{
  "n_layer": 11,
  "d_model": 96,
  "n_experts": 192,
  "experts_per_token": 6,
  "d_expert": 32,
  "d_shared_expert": 0,
  "activation": "swiglu",
  "moe_layers": [0, 1, 2, 3, 4, 5, 6, 7, 8, 9, 10],
  "router_score": "softmax",
  "normalize_top_k": true,
  "routed_scale": 2.5,
  "balance_loss": 0.00388,
  "balance_bias": false,
  "router_cosine_scale": 20.0,
  "init_std_router": 0.0144,
  "lr_router": 0.00121,
  "n_head": 4,
  "n_kv_head": 1,
  "head_dim": 32,
  "vocab_size": 4096,
  "norm": "rmsnorm",
  "norm_place": "pre",
  "norm_eps": 1e-05,
  "positions": "rope",
  "rope_base": 97200.0,
  "rope_fraction": 0.5,
  "qk_norm": false,
  "attn_scale": 0.177,
  "tie_embeddings": false,
  "parallel_block": false,
  "init": "normal",
  "init_std_qkv": 0.0509,
  "init_std_o": 0.0441,
  "init_std_up": 0.0509,
  "init_std_down": 0.0,
  "optimizer": "soap_variant",
  "lr": 0.00423,
  "beta1": 0.95,
  "beta2": 0.95,
  "weight_decay": 0.12,
  "lr_head": 0.0195,
  "grad_clip": 2.0,
  "warmup_steps": 200,
  "schedule": "cos",
  "final_lr_fraction": 0.0,
  "batch_tokens": 131072,
  "seq_len": 1024,
  "doc_mask": true,
  "train_tokens": 643000000,
  "steps": 4906,
  "dataset": "wikipedia_en"
}
Below are experts of layer 5 (counted from 0) of a mixture-of-experts language model. Rows are named router (the router's row for the expert), down (a neuron's output weights, with its number) and show model dimensions 0-95. Each number is 500 + 50 x the weight over its row's rms, rounded and kept within 0 to 999. Numbers have three digits each.
Before each expert's rows: a language model's description of what the expert responds to. This comes from a sample of Wikipedia text that the model never trained on.

# expert 22
Description: Verbs after auxiliaries. Verbs right after to, could, would or a subject pronoun, mostly be, been, being, were, are, and also began, become, improve.
router:451517431538568479478499607474505446508564459505458568629507453454495507583457480590495482488597463573407452472440452445455518476441509513543548492529556449526467512459529526463431445484577501500512543472562559483481407435510472455596515466459506500445502540490551419471390384558524460492
down0:534538453522548559412520401464521557457420528507463463485574511542531531519442476529429464544543431454512466545521528469583515542484511580529481608457519473526484565429395553560485522526450417514481484525507500541508552401498520497476494618439530530580390542468580531471581434499530480404
down1:498519490509451557446472515486440575481516516504541434511510529430445610470452418497480532420511414493450569382492536590482474483551512477498475498498472424452575480521550478531426518507485537494538548644581454354552475558459506476477495513487520571490578480559450589572442513498555546483
down2:493468481437498504558437472533531408530508475645519554545505470431438529522482556579485474517538450444446517482586422412480467529429569473543546453509437545612543484441499561492539485461527490534451464490518528624440467524460487539488555483470469364486588485455523584550470497428454474503
down3:544386424488542460460606580632467465467459592428387516489466502468515505539540556609503470467559443444461479530560404440449437545409492487415528489494494453514521514493558469417544499519492498468505493503497471567512467532474520529549435494538492508459471434533600446514503449542507406486
down4:464457509409454465454507570509547440485577469542475616445507459483465538517426446460441542459342528495548474436474441456551468502521443618409438483597472482610542449487485536498395541512493501467522404507448469491507501530559478467464513514450469503547486532525530472469502401450478478431
down5:460491536527482532548500486500535478507454619411532421531416518494408526554569466558477476504535485577565475558490426533462522494595532567562503534473545563493504570495489519525481438493491563475459395559522540596589565552560497476504566483503422524394573525539498390577486552507484433483
down6:477560609538462505473485483399571426547448513537484522484424528475394514514520583499395488533446434485508541456531437560536413467480490493490520458507525489479503545436532495487526573573413519383614435498464550494522521447609532474484534484508543453451414472481607550501532511507555486576
down7:501450554537526494514589554483551429449510556411525531457482527509504580468404555502475474512551408556526503564519480458508515466532473434484508468566496455493604518478557433616460541530517585557568514549550541575495543560546485493418593455525490548525437562450531513552407566428481519603
down8:534499455570559572413456496423510462419455546521481580403368480513479484492643575489547533460515507547492474556482429443461514484616439488494519565578565528529510522506507546566497457445474507524472453506389441488449479518513543449521528525543542496554447545475572477527519546456500614512
down9:559464548537605473536527520584571438587558447550559432514543596513496550458499568515380499527474502484551473479518589568401500401459480436552489418496482533539541552494502481542534406451483482501495546519530546440548507490459508520502478402381535529455493527512501533535438473556529435588
down10:561498475426505431438535589482528524520519527381507455474533456479492448478500509543469481573579467557536457503515539416528472527541571438517496499513497541399578458554438577595538606511417440587484477443591491515459440537552463545483411461517438579462527564470474481527480539407503440512
down11:570509506456467484465488466584540413554477602479370444592469466502459505522511466528444485445501480491603491488475588506435348552526433494529595555517473457547464578442516424504519542526479541425499582520540501441428512448495524384508494516462467467478595532506562473460477524523519499500
down12:536529463461526468521383446529581466542540424594498406570414561573467539478552493454516586618533484505462495505492496478512551476501535419471552504553413511393476521583575558433407532514465459508467402517462498487547456556526454497435453529486491514533504507464487547491445482575458407462
down13:518428541504496526487524481486598446474462415445527457469475591504569513470635478535564477465521609531493528477532568544518470545548517515437491604435570574470454574485570533521571494423504521449483548486449500486489568560605562510454542509510548493623546556494464571508473488466584485443
down14:483435478642565527447524483546465581499562459477540485526517535523573432642469531439484467454491550447495504470470472440515525600456480463501477622470539586584500404491511486444448380488464445418522463524512565398532492479552483465452502550544549501529550511522583500486508511501501454461
down15:478588474410485527475598387496546492482537499555511388489526533476493462468470474423447509509410511501551618513513580549498481545547539538540492422481501455478454500565487543462460450445449531408557500523492461463540460569519464561597438608534461597554440442527522491556437475455499517430
down16:439442447574523412510452475473475502539461588493510483450529437491485449484574527506555497527455551444528491599542518510541537564590465447470388425442499601460536500539503541536456449497428470535553558413502495531591422444393490398459523472441567483474501514542471529404511504454522526423
down17:469605616541534525441558518500536439478512459532523431512508504585503491448577469503520504558424457475516553489516455563563405520413536510602503490510408469447428545601498524573520536431554464504529537504452465593611498492592500488522541554455521496456489447496485536588459431573509559518
down18:549494441469597520556446467589497537516591542505549441501545455447556390445502531551526512574485576498544505538478450463499481617527561541453454502418508483479529512464458420468510512458392475496452492433503494463508582555470515557485505511504381553451518498465483386552469396480493533394
down19:500512476440539561495505472551485568527443479495538471461472617594512468515569544542548511500492465495558392528538520545483509539468529479518537498453482507512489524440424491398516540590469592591581532510482567521526370522493537564479519491567567504403605583589473582458497576497490547535
down20:482469545543494528596424515471568518491441548476530531564557511596543495510486587513493468465584504498428476456475512388455495492493469466532420497549533532503567442500519526451526541442537576489509567538553499497444492458442517434459419588470495540452596419439447491601573493596385475559
down21:494513534482525519483304520477520476471540531440605569501429565431535450434545517454492520597495449514480470472503436487486518438554531561514538571422513462478484563564528484486557480422545535569479632468492477467558466437494491605492553472535478513444426414473525440518525527544524564501
down22:432513534571576513418561614540528472461444471535484494445489623521409432489452533595524417469462473572518510483495473405513508424474445494490468491523495459505480548563436550586492473475557441488485465577560615382464517448436520554525519516494528519524496509485527523551484469454561412572
down23:516514470481449438594497496472571477497568520490499507500463357516546632451471480523467499544478480504530600532490531446522469445570498504431450487452532492435504502526486564536516502470573557566409562520493489664466583469476482551542495475510401497460501408493558485437465487401530470417
down24:533542519576561516504481513553528578499496512561459483415518509579506467456527446427456497471488491447510502517506501542546430567484492585469494651594472482515518421569604485500490445495425431434474471489573592487472484438480477454511446471548464456413502593488513477386576465548591444498
down25:458490478555533460456469444545516423462427469471454459581488437606464516540528536489529453548509509426650548431519581499505469451427529456510502456517537554476555509568638484503577497530437501522456588465508553468493497442424561524590505578501455394445541503474447504477508532460449443485
down26:488554428556465587492524427457545480470569557436473434506551457478476550587547461440464473529581514566449540432515513423542517543510434568476430565558565524510505509537482456450499487494503436517578537455491505602505429542511520453524456507426470450496570606621464491447470376479475507433
down27:521434511497531407527477516543614408540483495545585498560419479554454598460509621528487548516474456542466463509520547529491527450542495424485574444457593426466465430556492464471593473511501491584450449397436485500607459474433508520488580516493505552549459483489476504493506620490473501524
down28:481540457460491528564494525529401519512567400442481536638466595533574443518496488589517474572532609520447494420528600466467457420519441554451511518558593488451516478474499591571478491450469514488532556601573550453494481513431532557519536548464517539469526496440500455503532473467467550553
down29:514550444529529560464604475448547461510528561496519533514612529475555507496495595479501611527575492440540540510499446519456534451407503438473516499464531499397493497476567442512552552446599510556616599459462469485498455501496488539531503538559466568537533417469435591484516497587449494598
down30:562518522537459537549497563387494523522467469529408452564574504396611467493505537384400431404527414580540432572508536569515533501409535465458594540466529539535565486506519521539514554513462512453525489471498511429483427518406499588501509449471523493511494443536451543482490484481480424505
down31:446452473505503530483491603526475581537476440465519507442538491500532576507515574476541450483573537439520567497633484502479434478612524505485423407515440464527478587497522507559452561455542496542505479449461508514511500544554561478371589520496475574542477491543451481521549416544420365500

# expert 41
Description: Year digits and -on. Middle and final digits of years such as 1987, 1796, plus the word ending on in Baron, Colonel, Honours.
router:540455506472421392511512430481477545455551522418518585516539480431577516404499438483553526525557508590582516428628460465553511466372420562496515547548503449470567539479496524422496512559522453450550440482437419545490465450470547467569535486460489403510550458489471505489485508541445491535
down0:517474551477443431491528486428432502483427478506479471521475445491456490515416446562513420519462479491531463532416454469473529485420491562510482478449424552549462478436442456444482414508491509596434470354622470557537443486501413601540602550475436467498490430500456567498491544445514521556
down1:541538515601420449529411437539459475432558518539519472519495492507477550496482481485503437525527525393543498427439446448461569451522469614468473496483456544568521627383439457415550526432568524484431499495519503487558520525595489455492476472444524443470491546456434443555441515422451510429
down2:529494453403480545537537521574568617404490481515429423491572464541521512462433523496509524552633483494510508451525537491475504511418430436523503472520484455561501519501416538407549552544466465427444524480431443461529478538514562420521594492445532550543417459508541494543570513604522513577
down3:507454507548561477462458441471484597576354507491382453457542517528470536504490460498440550361516526532601540509556439488412483491465568594466578514402540489508563532531560511460425573467452457512486436517424483479560530583521455522475471495457466498452472500523552540508437508453531534476
down4:545479580499504423464489376460509507437447567509501519527426491589475518516478527514474521516416510376492451483396507476603516459478486481577492553470433565489549469591457449494521480501589441577468511464555452545562422469412518425459466465397487495564503443526424507453538483475439499550
down5:481513548531518454534493416419475492557417567514536501439421500508488459451461521487519478408482528495423453501459532557396534501564465548497533510583524486455535547512439544518632505487496575456463457610576422532577543607511531538498529532549575479499531458471455590469433527571425445544
down6:541480496488516544501562562554509560502521464358437510480475478453496551553498521376487441457474487551441521463631477535558433513558592538420415513466490488526552431469528455395561548506461525474466471520458417512523488498485553490539486570484476484524381553567449565479505572468489519401
down7:467573518488606517538551424564418507537513452502489468508532425455493511382459483507449403592561510520480466587547551496456563533455556545500533518437466436518483386454580477405550440496549508509457507466511476429507491527541474525560505511411507458503426496589406392473514498543564525514
down8:473563517508411561518556572383599428474447551416540417478531455501459465489440464489488500487512479507474474526429516623475490484568424561568505532504540487486456457531408501579544503501486417613504374504541472485550527500458530477478527495489454379530499552508536590551534505518475562522
down9:457515611501586483448533529547551441455516572474502481488473548492529411622552493505455508540532532415492506492588464524437537530514476491472491457475398533497535509498476560553490464463416500414490404440530461517554508523559536625424443432512371491514460528547433482554571435488527461446
down10:581516583584510476493524468467550450467469465537537499566450535567637506416502385495549472404450462433510506513378515447567471460530461460505480579524506472487532531535438497490521469544492569450445475501536490471450452468589542555570507498444604493422470446506474417498541403508450547510
down11:518504494470476387472527444497490580414474608502367554478448516512457461447474470515492434529519509459538514458538545507488594454531532562533563495633441419484533511578499500496472527466481463519489522516575507588480455449456471591519442546516441462409505520466521494435507465412399602477
down12:608511440509505436478518458524545532536439497483614529498503524526517440586501378515522490520473502436414453511514434555465401549577541428510485488476496540466407446528441604493498510521450509486599473506478510558510556481506444427512467377608536462482580586547464447478498524436485467501
down13:572555583496498550524392498460573476592480524520457496553542559469594452356512546492414543502556561453478500464535517504507559468451457422520497489524506574507533536585430461447563495536563477450482493576576505543541461486467497599399467508484519506447523440538522541496550466439436605497
down14:570507484587402527603554409517499544536469569462455575450531518460519562438498480425528486478437556533422443419492552408546538387556599483548414563495499474444538520501445505437513516529516395472469507567470547555484543505515522427513422491454471552510540503453464417535483567481492516523
down15:549516543503506556508444539592479512580543426447598557525523494571530502423496492549512581428542532519484474510564536519484478495526475524495563570406554551549592513455595425594530460430545545509518531512430555511460528431475528458459472464427500464450585581506531594530414476434570512441
down16:589431424509452484495467562490499551483498612444517432460593532516582412471526531491397465521494558542494482449507473496366512521543491594562470461507531584525544478500496469535508457555457448461447540487556440481501583530492462424494478526484431472533500385572516637493536453529490442522
down17:600527551433444565443520492539478499553524498501509489586462431516459607432460399511516492514500491457576489508509494547426421500543564403474387470525522489620514574490474556586512562513575573497524527478512553504422473470525413558548473515509464458511488581515464475477538477379510573485
down18:470495531558520589563506475541543496460471458444510465505422598483530393572453476532391557503472564552495498415476577500481528460522417450599527514608542468585493582496497580568529424449507493476515503632464531526518515494554547450421463473507470443480540407518504545549551460485472478535
down19:612613474428476482491439417565462534388465495468454494561511408479585512449521492518482529622563520498526538554419552522548444415430468416503447543506524550503521574491439431526450459490487513525460490504464464488524496622483513523427565515480505586540457539483470489489513483526523587581
down20:494539422458538421447453449544474520480499474479512481450415355467595459522568506517485458585517492477516525519425572519510553506405597509461440457543497528525449483438418527551438550497531467566500455461527498416484443527525471595530549547408455542555491478515587422545547423497570457483
down21:512508483492430499493531485504545536492505549462389432498599583456474400540525557445414482488407605552571540427536495554538529520444567541521457492514467393507573518520467588485513420527508546543477472503440496520559436472522587502485458471615462495566501430547481481407511499472568575497
down22:455546521545484505522558433596475521526529540499490605481527513452562516511481524487541510449632414576491502649504554492537474468489552576513479530441531491422548456403470537409529552528475473574566427507446455495538572421471523437510483488522497554607564443491464520544465432551468450512
down23:585529523554558477466435486510555375414470540489461494520519596593508480508550549546454477471579367527476425552569558499505469468548564464462529475469566526517495486453508458480465551544552481487461505497493565482501467470461583449425563527569544464575513547518560556539494603510505534637
down24:574512469541515571532419562555546429519515426527602428513545475431457491504496481524514378583438451532519417427496516502486478535523540460514539423517446571548546517496524523552523573457550514443450447634503459514435509508472572558501521545463421490522494527458449499429524446493402399554
down25:540509478551543440521397547611437448549485467527580548483407495575531418533509462511537560453542466490490498489489484525522590424518459499438472488446529454446455412460511535538459503491438531492429444465533601476439468506504514539490653508450411457514550528528597426463541570494453511432
down26:501472445508523557473431508478625430494597548579461455435516467543458467511522513542478416492469513542549527457464456444495521511483562507502449502424508593593512490545447432543491415485549591617510547493521533512526530442471447546572453516574441505491426405569546593457552429461481494547
down27:561504485441450524495503440489487470477485532597468457470494528544538622508490629501456434531504493385591502557400500534496478541484471545361528457418519502471467484461468509488490505484472419446456600466489489415453475589487493502554408431475507579536507545479457535461503529436580423503
down28:498505512549444536514491490575555541529502576483457570495561536485535487417458433559394547515487550468489490516464521523508529472519522409464497470464504589540511512401560482473517584542443493562598464508498588527548371606556484496541470521325571479542533510554550520545481433479537507532
down29:376565483473458507533515514542467485462513424461458504477502520496531491505539560377479460416517395546497652480646433471404470530449566459534551557499477475459443477406563517476464465492533513512440472453514500521496512503577542506455501533408514467481449533519564598527514492560467515567
down30:435569427414528483533528470544539557518494438471503532600476500523552454464557541460437402415510374458470509541423538467516550485506475490460538495567525446502538541421475542471582572575557488414546433453632469452461504531537453448504507486574545533481545526448464514582555519586525495479
down31:465417444476492509499458514516520505458510519478510479544492448505554547563602565467500448509477547515553505534630441401546538469527561425585497472596456436537453472527509397527436577545556416547541440526469501491436506432446458537500413425550531508531457585504432445555576482469566519550

# expert 11
Description: Section-start tokens. First token or letter starting a heading, title or paragraph, often after == or a blank line, such as History, Pop, initials like P. and C.
router:604459433535511565511527530434399459433485492511481492450489559651628584363496553422499492435448534459408534493455439499511529399518493435508501576442474446513557522541520503521535467495498497511494556499579547502524517507541470497435595474487464455501533449561523550553518523524440519489
down0:509497495537463463584476515495565489557481578446421422498472511475435581421464436512494364523501478502380585443427557550531533476547474540502490421490411461482530475407582531481495530466487515534520504581449534480634501464556623462440468531426461500516484502537488473544499512466465542451
down1:533446541506408556537532546480368526468439481468463466577467518344431464524558484463421461529508492430465493458510500505531532475453505529580447422519526571429468527459421526539482544480500518537445519492486463549518359460530527504478458405471524489516497547343486516525521515519494586454
down2:519502529522554487519549549526533501548536399539559487556490479470592501579477400643469499485491473460515545553512524447484443485565544514411520492552404488503460514552519479492559513588489431515652492410431482475548422491473477469533550588391540450501518485490494430476528545488564472427
down3:512478480505438454461629593455492499644464528534493505453541436516530501491527529489504441535520441539511458547504424568505437521485466422409474549554516588477449540547503466486435460509498465463460551469451563497457442486463579473560468525518431516492407493571455438393520565495455402601
down4:485572553565506441492448457499501512571557423561478470454510512576458449485430385464513477558515503502525392459508492491496492551491540450548419476562473468611469467519464426510523488480530553579502411462458550549555471607460456563480496437511469554535419478451395533538583526547390499460
down5:517441562572485570515534488464446473564528538444563506605398536585419538502483494471527558537471537542436506508492576529544549442511496383608486421447502411523539553507553462469481447482480441556475520522466588507528439558449535441553516491616511497518589568496460541479563582464527500508
down6:449491445486542553502429387526599514480493476531497513521517468560466529558533464536559498556618551545515427625475510500548514562517573453443557398472514493465518418521576488413509482515523512513390485394554479446441430468445483472489412457462543487420555542469537493497501497402544514498
down7:533417604543441462445482478523437520536444513461530512450499458479588505454443514509542534487483455460599407553546433438442550471464494541504467590411457511338515506484478515589538494530495536494533425539415533549512435489433524478539459508539429477495593466570542482508431479495590543546
down8:413504455537491567435508537470506479451483463528533610492499500535555390435430609596566422525499553512516423581450499486418451429444555437426518557445533530574516490526444482461559511466520519582364517498507521519507599543476477531551544430502464564530523508506507566457490446467524503483
down9:530454510526525546466505503496600427417527533424520451561610525458546496412448446483487436471470438527464591487458504427493514472462529517469520477505497561490501358473480476510559538480458398508471573502410532444465490546487517500474528554579460440473526400385466507451411553574453432487
down10:518487456569478371411586565583490438482505498542504421488529449465511451443440494457474490475482428407514514417478502496530494485504555571529549565426511503410510470568437431488457424487555569533538521427582502525531419548415572451455549447470476536494500550484491477489514562558415468412
down11:451475449519557569559485486460426512518532481481495583445500480560580501612556531522506466511523589539458524521545399497457530564494441531488559491529550396461539559521522442446453518469605447596551470417382508502384535439478493446472424522408464572477505507533512471581495488537474505493
down12:517507604476509541619486598563500497416511541461479444491472525512497521465517512497449498553554493488515400436494533533534649521407513516368489474555560499490451493474496465460597475553551452446552492452435539499529548418463574454458459532414488457481595480496476519544589517511567465469
down13:505473558442458511496537446508522500531433538480506479510508535481467600465468544433501565485537560485491514514490446403519429475554515405559430517458425516482533549423384446413510476517496546536382529497432601572504541567515534448557417523517463484421427516437549425412432475476537514434
down14:537503530532494384533416498503488470496522538555464508583451509378557404439461454550482607463456554584540400502563414507476507502412533466442530529517535587554482501409396523451503510530605521589477440515502495536453545488508483510471522419536497492527433499472539502494508537460468395496
down15:539450555455489487405550434439455469490479475571544429510507595371468495509551494480461535435468537492467543377587513411544465505512459603538454517566509500459501537503466497403424628473513538498581496494446480523498517444560545470514521566524538613509533498586472518510548445477561511493
down16:522671457490479497485487497542474512524577466593384529451490479505520496524438529464516464507611458508441467479501481514538571466499487539512398472595547426458422493482497490549583430407534533589468489524539490530507456503530437490493494492609503578593435581480505504536477445529421544539
down17:515523589517435516530494387479543572470531364440598512493492523529539519575443522555477522542449522441451534450465498535497491391447428584465474475548558491488497452529480530487527486428543553477485484456462470484643450534517519572526570526616483492418440574491517428424491536464531523500
down18:423461534561379605395503547501538505468508510510538479544509522563539462515474462468510480484369547535480431567473529430416514585561463531534545453506441510511442490491563456479483482501595449454579479580449478441480495477445569472479470422517552522472459454489505540501436566631424490544
down19:574475506510464642520447552539483520446513541431552540507501550460486473474443513517524467471543499539418448460511512450446467513535599459481589489420555566439503421493529545494460531418563423492503571564427522490407463560382444591504514438539565529521513562518512422458463494457476478409
down20:418518449544417446564422452436538505512534476466534448521506521465415582424528453457438449536516452557487484469460490449546598504494554480542516496430438517432594564497440461506578492505442487548389496436531487400534493539498481442561522463585478409457599538529521560504460500422569498522
down21:550553460364464546561537451507507528516496600476578375482474448491503468534468433424486535494496512480579510483459451468445493552572467417461502469390526447440533583484494500542448597543529483545540471433532459540593399534477528547513488504530478601447545500451488480535511430470489580443
down22:563583466555489529480500517575445442486517480482472495489511457540427524515484458556433628536548495526463540473563533605538559494473528534424425516568547425434592441480627444536534474447501425445401465501480576535451435528499531524502470465502436530573444482466478426506403446502501562477
down23:508576561546507556448465551486471570395441574464490486563445568493483467488541532466549525527481454472517476582487610441529534519493547454434406581411533550531512450464556431432605487537534541508489515468489545525661529511477451461499517536511485549454513570463453467539569473531562596518
down24:514375481414388412529546537534463490541485545513479503505470463533473507465486394486465478580432532522468475439476474532461462589485519545452448427613455455488525573511495533503482530545540475553509558515572588466561490512516494607437583497481532524475402555534540457455520433457580472405
down25:516504515501447470491567526532513459598633488526484552501517515436413568554532415522450509563533489503498530495525541452571550506562442516463470463458635434469507536470430561477418566447525482571538520508493430467494448531498560565493404455521569415497605509521581532588528483472450564482
down26:469511524495521547575545527509535552564548515554440495523481408496559565425560550503451510482447577503531619497517478549457603513552551512539462525536428474387511465449571594469496482452392513432431602459476563524485471452439531533479504497495535431423459441469488478369484556522486519504
down27:489486511462534571442464489417558594522450428403496479443539489480537484507572483568515466488534535455428496426497499498555451494483499564501554580482563469484504478384405541483418463500530504396583378438487468487545602517516464575559503621449469538477457533523515511448460577532496474476
down28:446480503486537400543515482490490481476497523584454514511427558544503550348488591521462568521533590560630506601548529435489461543502589505524435516488491559524487500494479490458525576474495551519561588412539450524561455488448497416524542479414490542472511572443433506553501470464525542584
down29:519545482558590464600486493457518470486522450404406450443491475470450624464391556462518525501558480578468475544440503466494558469586506491503494608427506565441519415507485502569408558526487545551556551531421477521516564484488567524475533550589458481412474522522457492510578495451481444491
down30:498488443489415426496448503485519429480569470454504441458471555477474515523569506473548521429457513545500439410519537495448484483465553578448451476531471502457504466578498476544491534503450567472515416438519518526541522576561461445505595552448561461616471454465390572453347419541447559478
down31:500482467475495514491470553532532446571382549605531511508480450600494496416497433569504492497515482458522388459470545506507579438533481454462490533483529409423524359452459604507510536475523497523414561465400504487566497442555527541539521554452495457553520494624496530467571461521557507504

# expert 0
Description: Copulas and adverb endings. Forms of be and other auxiliaries after a subject (was, is, were, been), plus adverb suffixes like -ly, -ially.
router:493457435504472500491450513497520439484512544473532615578478485489475449512527475555477491466543532582500467486440484582419611488491608446576544478508474481471510546550474472536544526451559572572502517526545545460525456477367438552606534445501380519400532587515481478513470486604450449499
down0:549557587467542493505453427465527466534459525482485535411545504461508494529482496497446469573484503489521461484517414486486450496576562581424472592434512575510531407490469461452563486531423496468499516419395444529616480558519508449579545455559582526423538563532422523493581558570561559525
down1:522566521494436482500462400468483452382544541535412515456505367566409443539499469561491507493503467500461499495533476546539454592537506523463482544482583482554479518565498418436507508546461416561375470552442530500435468491479421514577527501462459488427517496487588558439456427452523465440
down2:426515607467578547533441397448481424424486560487498574423458531455423528425551500519590488528510557434529485422559445494514497511420491455497487442558469537477506387490525571459471414526384481547491424473458531472583493468468426496452547488464475477553517493489495472501607531553455521519
down3:589485554509592580514574433471506518443406490507468456615472409555397549484410489442555415488480546499456461495462468488511618547537440502501530571510481558569439450453567563515492440520462516480554460494533495591441543546550502466464546593481449527475472556514515548494543568523556518478
down4:460504464442590419484521539503556500407399512395591478539456534465459453430550528552556481463427550470459522425332531486536561488541472408501563481486440460531546545476495500460509423522470527588484435494444534515493438441469470488461581470479472523457489576571513404502505489474456509520
down5:483534536445513536443545428568393539566561499575436504489536488535538497519494560434453470450454456518549523625505451522463417486477575500593432522574550481493489547475506475428541515505558440531476507570596503637452498502496483557531478529603368475499492494501469495463519416439495446523
down6:498519437575592488364548490462603475499470393550544467507498551544530542515616489418435510451503387419504517467509456555473476549535512513560488552441386446518518510470502460438580573533481497470560436475413433462579496517544458509487535544541490554482519546472527524477561467551547486460
down7:453511433503595471566451467468458556454598539504501559505443420477443530502462524500566404459522457557608509538491482505552447453518478463603488453548494529516463514471491456532583531537429541458452508542497443478412514589346488549539459395502498474548549531574473449592457533483505463513
down8:558512530513456569462464473563441419465566538472518577446530581516486420489467550406494506480534504584575540447478481436464549605433453488474514477486520410457507535505548473396442498528544450477596476615474493411538508511497585461514485519462553569587568572459468421497451552480491505451
down9:537530535488514492585508527458503533508459549478529520620519541546488519466467549585545482529473516498466412600484625448451606444513521557569564456493424487555520575563571461565543522469511465462486561560513584542428528460369552404565556476521513457445541538467555483551463506472491477490
down10:501519471457514464563581538566399536533548479413470614535511491538485544479471494608536463603555435538503466432616515469435522465446555552509601466454485431551523495523491591518555480502500454531392547464479542495462550513587487565531532497512479532436490507405533468473470491430459578557
down11:560468435513442502510529503514496573436513508448521456505565567478543574480489461543581561580493542542561423419442584459509445537461505481522487539562508569477479492467470538376515494483523519564460516512520486498538436582513509608501441487469505546513573465403516563515482495548452488701
down12:496467477503451513610448478503444547501512563514473455513454461532533541447497523469453548528501431443605439505523472564475550478427632531497451451451538443517453489510601523357470435538566523427483448532521603559498475593554494525588482520490450540545462407493557485523484428555522443481
down13:467453488421468482482554531468513427538512508519480479412545543469542515460505583562528414491500561487458433478478403463510425550443541510494427485530503400544495543443566523407588549467601592580492468529473475443528513554392470485544494503552534604532512492582405528523558448518510423463
down14:509466516524583533559614492493544554522580489494545476486491522467571424512452469411558493482409554565530477501505448566600569503458528528521466430610496484486486509523474362446549466497504489441481464523604572534469504596467494543484482455412482584418465459495508452424577441534514521485
down15:460553593481508542529453522468526560551500528529517530490392379494437473479509545503522453549478402483572514552488517468554498440475489591497585522559410423513556502471541353478601467517546415467525514468531448532440504484533451510480482617577471453509538550517565494493469548483509608517
down16:519480451554522582465506330550479404515475426508573479512476486511540526491502454439448525501477468482541475485497522439468483505496497484485478509461480443445454528524505427502500483513448547492577399477426489446489592529545656463366496586534534589537444518468566418474510494567573527488
down17:491448472531526496406565525470451560508596548461548446434452539500573591525499503474479530469463563543401597509553445428542463495508509414536533546464477385583472606509541475509499506526496555484531436560412498476427578579527551481551460525580530536562507507603537570454504498529503501459
down18:456444531490460514521459583537612406496512410472475461528510560364428572428455509478529506482443460471531541461432508525518467482539425618564548501505470479517523477476531570550496532527481500360545465545431471483600518526559539525463441580504571551561430425458479466484450529502521485476
down19:583513467494415497508410473504548462494559495570577493490442481474418570420567521451505483537533361556518495575467558429546485502485584506616556430425517459444543511529430478473497533434526572503481491620464433490549539521464507614438477490497494513466515469538489443578453526453515456501
down20:495538515518525477447526380439579471443463413452453489442509533527448535466444494478518522575512512455533428505490477516488546533499528485577414546564497519512528437444330520570461524499518444484461491507449472549466412520575490529463535545429446493501414582413556554469512455410518505384
down21:415471501493545462437417479519561557535554494601468442543548484483509386537494428472375549445414580540430526467482523484509515477580547501371463498454509438501521578527510521435495498454622523423499469454553557520543532469576602467483449535521509457464484523492536507488523488529525572569
down22:559489423445435447551540473539539605492522564506527483477442565514513456462513409534426580562423542541482471479467524508491545490469485493560478440555478429452422468537502479425500451493515571551592490452614480479467396489510447555640505551455508474566416465479474479454543556490566440457
down23:449453594406484459513528454466531536473455496517543537523489500510479506428549439422512541553429482446547479511492594537583526588559447504509562495486378577602521456565417541436481441544437514499440541493449603516591489541522477533477554470493525488595549405566517504518535533464483508421
down24:510491497440580545486532486492558492459501499494413488489488533444552398549468535411453480428472512547528513497574444531563494596460525514407561549445502553479540471434466522466408517490493457428507557444442609574419520484492500444498482512579473524438588586534560462469547547464543500356
down25:530553538590559436521501522502511448486530500506447432453507540475406491447479459578529476559537405478603598515525494500564554430519500497529514481526470506490525462511505454437498409473491480523550606443659487506445467444484447450439577478488509497409542458433444477518535531605576505584
down26:587478497482440520511555557583412465497503446452480496440507529458474572526531471524514544493534489480550444437507520460425430413504510430514512465561549442423529572464442591474527373460471528532466553558452436462606423529494440518510532487427496572421518580489468407513514503388485555499
down27:493408507537530454495579419497450475451485489450491583482429434624498510551535524624533486493506532470529480552518476395546534439409507485455519445443592538580419513496502426522534551427530526457524470527393474586448497515589487510514440483500532438474508457513503457493538575423578518444
down28:499492473530454494491538592477496383540445495530519428480452512447546447502564575509465487515534569611515475541500415498498551553498527499458556582402584578454541543498545559491475468468514556499516527530494428434566408578417437523488538554483515583520550459489514547516391528582540437585
down29:500545455509557488443505452513549460492427538448472505553540570423478423620545491519485483540559477378449557537541532482449477527477428564438432603475556480590415472489551474501480472436469466500545437553486466502438449386470541440413481500582499509468556541478509419411573505521525506470
down30:421481460500532543579516570478524417560561507486518413423586516420525421568602496521488406460514470562517575433566419510509516555583582484440473533553493439468559542497523495440518527429592488476493467506500611523464481473486488544488501479572575533487509472544445542455440505513584411489
down31:511563577526442513562490488461426570448519445465552479606500493492510515538463639511534477503524498463536502401536493502554486583508392441448513506409470438511456526539421537491439564516430447425444568564502526448489539647495507504468446605512479487540544495479510558561458509467520458436